config.yaml
num_hidden_layers: 11
hidden_size: 256
n_experts: 24
experts_per_token: 2
d_expert: 128
d_shared_expert: 0
hidden_act: "swiglu"
moe_layers: [0, 1, 2, 3, 4, 5, 6, 7, 8, 9, 10]
router_score: "softmax"
normalize_top_k: true
routed_scale: 1.41
balance_loss: 0.0121
balance_bias: false
router_z_loss: 0.001
init_std_router: 0.0148
lr_router: 0.003
vocab_size: 13954
norm: "rmsnorm"
norm_eps: 1e-05
tie_word_embeddings: true
optimizer: "adamw"
learning_rate: 0.00162
beta1: 0.9
beta2: 0.95
batch_tokens: [65536, 131072, 196608]
max_seq_len: 256
train_tokens: 733200000
max_steps: 6400
dataset: "wikipedia_en"
Below are experts of layer 7 (counted from 0) of a mixture-of-experts language model. Rows are named router (the router's row for the expert), gate (a neuron's input weights, with its number), up (a neuron's input weights, with its number), down (a neuron's output weights, with its number) and show model dimensions 128-255. Each number is 128 + 24 x the weight over its row's rms, rounded and kept within 0 to 255. Numbers have three digits each.
Before each expert's rows: "mostly gets" lists some tokens that are sent to it at least half of the time. This comes from a sample of Wikipedia text that the model never trained on.

# expert 23
mostly gets: " J.", " John", " Robert", " Mac", " James", " Michael"
router:152108107135152155140133118163125179113186118127178118153103135127135059152101127103154148127151150120118126156091100109106109098113123183109125078108119173135143165136072175122146151100102124143109127151088118089123154177103095115137136176108150110134128116132159103172126124102121108070144149107167148153143121104126142121116092120141116104147138124136146115144111114143151161108088
gate5:139161099091092138155127117125149131134142120149149110135126147133103141168139156129106173140116140122087150148119143100083155099107135150118136118094171134101137180126171165131157163151127110135102161118127119137113087125089142093096085159094114100107048146123127149123128120132114103118144160135144141139145119148100145130116144152092171138140133111176143121111104152147140114124151
up5:145132166135092160143111132135099195165136147151113145123171136130148095148150118146140118158140098113092091115115137098101143124135109085118163108119147118147123120146101147149092157159121129150102131129103112133097107142119160085124120118115102118120110141147125116146119145154153142178180132085140171156143178132113146107156113162128126132149127128132169103080134106119133165127151
down5:105128123166141116089093133110073131147162139143149099147112138137139140110152121196099142133129164081138113123090132120126160117139115114154130090097079174137116130122132082139125147157114149122125142164125123141182122104073133094120102131149146108164125096074134142134177151140093099119154120071147097116145169143104121135095121150158168121157102068137144134138123145101121118110110
gate6:138096140149150123143161133104126073118144135084138156115138106151111127189130096109115102161153105135151193114161149138098155078133154111158136106145165159090139129144103134123115124133104144128165122163121153128104110152122158122178091116153084202119170147123102154112120121121153169129149085131140095124137142126141103130108123158111137099163131142148137128100079124127132111122128
up6:086131163121113150145134088083142123122143153127057130135136103133183113104095118148147113110139121147151116143119168133136119132123133107150123127120128131127145161179103113131126097096095145139135123143109101143157124113141113174147124171165100147130109145199081058169098094108141123126169158116167098187169143085138122165131160123102148127141136111133141129080128139128104131123118
down6:094126108117139139144108114144125099155155150136136099179150091142119116161136128178142114183139134117132105121161132126134145124104088147161113164122147094095093087095152125086103152152102158126108114133078151104103139097135136135131105126108110145094108166168114114106130134139152122152096144124167150098090124144094142113127119118160129126149119115144146111094114138094107132102159
gate7:076068153142119140135144129151152100076124161122137112134092146179093078122129163120124130135150109149129107160110112095140149121182115133097163126119095107112129116136123112122106135096067139164169121147078112125111143145102123148120110129126151127129149167121109102106136147095101129104115087131151141136131075125110104162126113070090122123159175137091169177105151153166156152139134
up7:160124137120123116111157122178116168088131144104143132138123116111135124150107165125102100165152115082095111121103102094128099159155152133160126160132145173128108104131104086138117152131111130102112131118134138104124130139131130121150072111113164118110092181137093133151116128141141088132186160089167111132119121131103114160123133099128141120137150117124149134101197070107126122107143
down7:156138104148158129112137117141125106127121136081155115107130141081165147150084125237108169144129116116091128140098175134108120125159135143165154136111133133125134127130158110143210129103164135128188130132093118116193143126155170160184123107099118142117123100163131089136158152101126127118111131127113129106147123114122132090163097125119134111109093126108117184123092137125140149153108
gate8:163088109154128132124109118154099131177130125109139104128112145096143099195120089134129162108169153163124130170168086125110107095148117121110116115124107177136160162122091142152103173144142126139188118089123102112137164169115104115141116151074067126146096144148077114133152134097150143137124123120128127133142109125178115140121162083136108125132111134146169114124125159130153116102154
up8:114137173086087143114122156113128147152176126132136141155123133148121120104090125117144118092134159094097111103107145127141142133147125137114128168124150129146132110148171116124118118169099154104128160118105129105105122197115114131102156112126147134120145136109165090106134171155118130156127157087158132125105104148185109095119138114160139124167113115107113095111112116154118131120116
down8:144127122113156109116168129091126128149118138129146136114112103106147081119117098112101115123139139110130100091137124119146124102115118139111155151130162149107100074152164095152149122131158124137093124140133149116118131182136119140132072088126119192084147105139147138115170104137133142121090128097154140117145100121097138121143120141121148087139166202161176086098161137123117105196108
gate9:120094111220109109163141110161122133147143124109121120141106132140137112105163111130098164142157155108153150182156145187094116118125178093171106131160146139107146119141109163119141124109125113123172130109116098110090127127119166118119163111109154153131094114115140128151135138128143148112152168151190143157077115130149144114111114141126105087113114139114131143121125160152125146121120
up9:146148113153156102129141116103115141142156140091124164156105157132132126150134090150139126110106105099147071142093117091145146118139152086151115091127085078133151157124124159129134123137133103106165140123125097085147107132100114118131116080128132102099126141186162107151154134158087096138121104139133133179088109103153139115089132183134134074152117103115151153104154114158071124119118
down9:137104118121103124124135114156158117157129096106085103121129134109111117106148100255111156144130108106136143153078124151083137117126108163106131131112136137138155130140109132135136132110128126125123123102145126109114097110151150131103135156181154136087111115154098132119098113115082156081116142132133121106126110150140122113091126111129175146145110130094149119090100168074103172127172
gate10:168101160128113122133136123132159112107186096142154130113111163172135112133138130116135138103128124125138143182141143148133140154125095159094134091114136089132120162094112110191143133088098129101129137130153131079095177124121118109108174134105105081110165117117140096205141141108104113120087083099149125140173093132160146110124148084104159150125126134138118120138148115123120158137144
up10:127096157092126166176135149080143153128154122104146128138150145209104111167094122133163155130087100156126128130144145106106164143086142114153100135178174142149132164128122087098149151146155117171148115114113163082149167116116133141165153167123099145126150167116116118098137146124143124096125136162085114148115155135126126113115091093117131132109130132131147106111143139116162140132177
down10:139125154148167102139124059143141110184086213131155117149131139119163143110147082172139111162136178120109121112120113111144125129124167097146126121119134117135133162082134135139143150135133082080134161118131167146128050151120113125108146095094126118117116154133098127140128115109116129183131116136162127144134114123146106145110182138157110137154136093129089106100166139112128139076145
gate11:135126128112109166134100139107112146129133154107134129128086129095156123140114089120120151107114131122126162113146123111136115137071128096157152117115124147158116126143150088133139116143110126118123122138116124110105139164121133127140142116145113079149136170133117161120146145108152131129198110134211122105091141121144150156112135106102112138137112167091094120090107146171144138180098
up11:155099182089130150161153133156104101115135103141156148139166122104138073114120135135102120088125132110122129175082115127123103171104078154130148160130108145137147177141156146135156085085138090138098135155097106135119120073129091108142117124123087126118130114133110113076168198069148094116078157155146134119111136119136106107107097129140124139109154153155133188088106151123121127123144
down11:127096123119145084139152130121114144112169130130146096124110088150159081160120155042120111130165091118146114087115141161112161133113161122125101106080114125149146115110164114156147100145129124118128119160144113116164075149133120125165111150109119107142114193098113175113097149149161140108117156128123077136107142137123117127130103161153108159133157143096089142152096154129139112118114
gate12:137150100128106152160147092110146102127168140120145146121099127144153142172125099154127149106141101133133137122127092138084144083115135153124139203104130142154115155157158115085151154128132157095143113109129134137126136138134070129087128119155141120146082105163152153180102156142153062120183121093144130119115159126100137118104092138132132097145118155117144098125122127115089154130091
up12:087150119133113131135121104103151132137166156092117136111097146169148140138094135116136144165093085141104145094112148153131106104147141140140101166137110122158136103156120119129177106149143112121116144120139146127101105134087141155108118144161136160082117111157149109129141156076138124121123169123123128124115161089133152105148115125137084140175127124127139091110125167118117112087172
down12:151088124162138120134125152141135124142107174121129144101178127124127096121140089223132081136090128102126147139112145114096064124154100135171135120109139096106132128083094166126161103066062124110129101085112144145090116119079112114108110147143143122148146144096114125111120152161098121127138130157135100095138123140120150117124184157139122155120165125132120130131108120144107136153146
gate13:084146112164106111147135170128130145112133116167117098079123125112153116135120177100172165107159102146101151146100131117133131125135098153134105134151167080176167128091132113159121129141171146127150121149147132145096151146125119124104130160098113137097133135154126109137124130143154129140139111135114133101149113109135116122135154063103094088123100060125165123106171118121144118100145
up13:127121180131163086138131116126126097117124135135101150151124167098107155117124086120163146110125125124174175122150100117140150113044128138104100103143143155145073142134098148104145130120105143121150136144126152107150148092124133174158127137142093125142086154088151103106140102130137128116102162103151121084152104092140128118112115121136106106140102106101107139138148143142126154076118
down13:129121118116133132170095111136129112142115102137143092127185157093088173137120105147125056099139176105139153102134109100166144148098104128153159129149105132112132161135147151106149119111151097123144134135092113131150121148156095119177110071143100134105159156136153108139138126113109150149106150137117111141087140104150134127118088113137106153088096073121158121147090110164108157097144
gate14:155113074153098122164131104141127098096128126096115136137173115111136147121128111148188102132123109110117132128131146109098141145148139120108164085105091121145140131139153137163098126113132143139097158106117126091141131172111080136099175141158132156143163074190139115160132119143158126123143084108154116151102142083118093126113142106183117144145111112110171135137134073087141141137124
up14:103186125111156142152114136119127166121160158135085142153123122149096165181129145126141118137132105124106119083172127131161136090120157132103107133123130128125108124111131135153074160144135160119160167117093136143130134120139175099133135105156168174143159120105104142134181077125100180121117081123135142089140112130104109111100157117122107147118123104129133117121135113121150091131127
down14:129138124159103134072130130115160143148134128142127091120121136103131142122123140161124132114124173102112107102141126137101125062084109110125137081148126105156162133106117121131071141113103106119140183128098152113110166103130142093140168127094114107133140149161154149095130068105127123132156121129148162193103146110136118069118139124127147114120098197145121086089133112148115117101145
gate15:127103145152108125152135123135082128151133118089142159145136141095153117128127139090116131105122102141124124141121119134148120172114165169112164125138124117135171106117119122154112147115088119170159104095131108123156173130083168097108112118121123118134162111181151137181135106137138101125118119125168139164138124134140147141134114136116138139140114167100146151148117189078119141102178
up15:112152121116149112097134148109117131106166111114115121120160082122135136098130116163104116146141165118142145123091125147152157129126140147142155111099156146122163122098103136152142192153141108116079110165091136130152155163119198142146142164113144113174150106144130136131168148121188097099105147095132144143143154133139135158106180121128082133133145115137134110107132179127053151103122
down15:161112116143091137137162135132149105155141078120156164143120130136127122062144115075111134128092152144123160137112113126154138141146132117128146114091149087147105142163169090146142119142096158173112092106159107125156151125145133105145123179118160119104131143113141150125141099149104120136136151183146145125134133123123094153136119124141112111141099121178073149094165134072120162131149
gate16:158127149108082151097144143148147132121145152141119155110178096108135117127093154132118152150123144149151151136123105124093166092120116139134085109120148183174100144110138163124094153119126168097091149116119121116120109111123127124129134125122152165099112157102175145136148097116137118137157122108154097155132135106136157123099147114132155107151115129137161149184117133081121118129101
up16:138207122148095167117116142088108112153107116114144129118160164167131155161130133111144139169105158106101120119086150131155144129124115119146128173180114124154161171145127156169164126085072142149116117146167120087152151129105120101153142123107133146120140140147122126152158172102123175135155143172159157123122109129139115132148134130138149136125115127129126146139101128149126115123099
down16:148127144131118145120133172099142119139113120100095149148118118163120099149135131167103113067143109152104137106107139131169124091136119111103128130147085167156125139105143155155127124144129165162121121109147148071144103106085152163164119149123089135137112105154149114131109122124089188114091141159108056143122132145123113164125137097144109109093143142145145129117141152176093154164125
gate17:134111102152138129117134152114110120115132158054122158120135167140138130178151145128141124163144165097153115080120098099142141144084116152088140119121135153117096134123095161145076154146122119151127139148073115125129143144097098152102096082128117128164147131124109130099108117144145142159132139127123139152123108144088123132106109109128091113090153152112138130138124098119140117156141
up17:123159116124103083113171086097079147130137094164159154168167129127146125136144096137092094148110176124082109129118139116155121099115112127138122089126137104130155124109166109105084112122081121150122125130122146175127148131141122137142119105129134121124163111110146164147153130090098131140123137151118117131124158118100131159116091124137112146092150128140130105092147139077111160163168
down17:111141108144135118165079131102107116093113183131154123095175143107146128125091124172099082128125080116131153120121111104125127104119102131104128138097119119125126117137143113117153127151123082122123119093113127108161168080069142099132117136135163141135099103128142180075154096134172144134111164098136176135123115103089126161139109127122134139120170142111127114121140158151105107061172
gate18:121110099121166106121141136129088121136136156149086140106146160147155146121134070094190103073130152134107130147105175141081138134118112105123152126138141138143164153132064107125081152114130120123112138087062124143152145176184104123128134126156093132158121143127122126141092102137122112163154104160119138135123111148108160116162122083119129135151117105150151105129108115164187119119106
up18:123134129158144146099118140121126118149160116110188090120153121074133105160091133122116158151138117114165176129178121161099111162138104114143144169134107153094137107115118124108145132150105122116140110155127101124128164116123127120169094107123163113142148130105159108122168107186123138118106121109095078141119121156103115145089124075159069142096116088143137118133104132097107108157128
down18:131105100111126159100161135111059145120167129112167130118155130155139136124152114230110128111106118100132097088083167127171139108150158167151143123152146131076125188124102133147147085132121152150126127146105127144117170141123103137124152096107141119117140148116112127145104139114135142119128122119117123114135084120156120153161156162106091164140136110142179102135146100094100121147101
gate19:128116140155093124110108118097187133144141149083143175176161158142147104122112092121123119099139139122124156159084091148161160135094105157134095144100144134109080129094102112134148107115165085134090138114128128151118148152150115116135108125084148097144138116169187129153109127152136125125117125159173147107172112146160142124122144092094146124141139146121138117149106084162100161101140
up19:093110162149155153136130131115098106154121133138139111107106106147124120133162099134133151151164110127149111134160120146083063132179195130119120167122170080119110124112126091164101173126129111137108096126131147136123131171120153141175131088141125156137125150108123149100072120138110122111127163134139140155132106095158131144111107140184150088150096119147120090164142130112121083112131
down19:161114137152111174100127141094156151163117124114094135117123115133113138115135145088140099159114098125172073183100132125134116143129146127118178108147113093142101103106135119156138183149170155119126138165111139118067149149104155150123126130120168115138106148074128146113102110149135132192127168127124103140138106128155142140129075136121119106161115126142156112135131153157140098129124
gate20:121121121137158119159164144149147120166151133151093137147145150116144145133095100130149156103129132098148078114107085138128153102167115202109102082146152136117093124167105149095094125156105147110149121176135098141120138174147150130107140133110135120133148123136115126164147093145145182123126149107149130118117088138119142134142115138113130109164136141170130114157121167110160113095172
up20:148134149139159098123160135134115117152093117179160153099152154135174102142164126131062161149125175138135135113115121121084140137103173135120075112125136080150091147129141127117137115155140090115167135178077115129158139128180118125104125121146152147143116100125133151127115137153096096134122129154103130131118126167129087166104143134133102113135127108133110136115142129176140135119164
down20:137143191140100104109114137121131157122117111131133141150102130131135139114112170115127167110124116138148119125131155128121163109176113196091137124120158147113113129097141126097166089133125180116125105166132097113143107098113147148118134100127131113122088133117123096106084096168099127133109151158152161135140181160184114111156103135083138137125112100112103125146186137143101107151145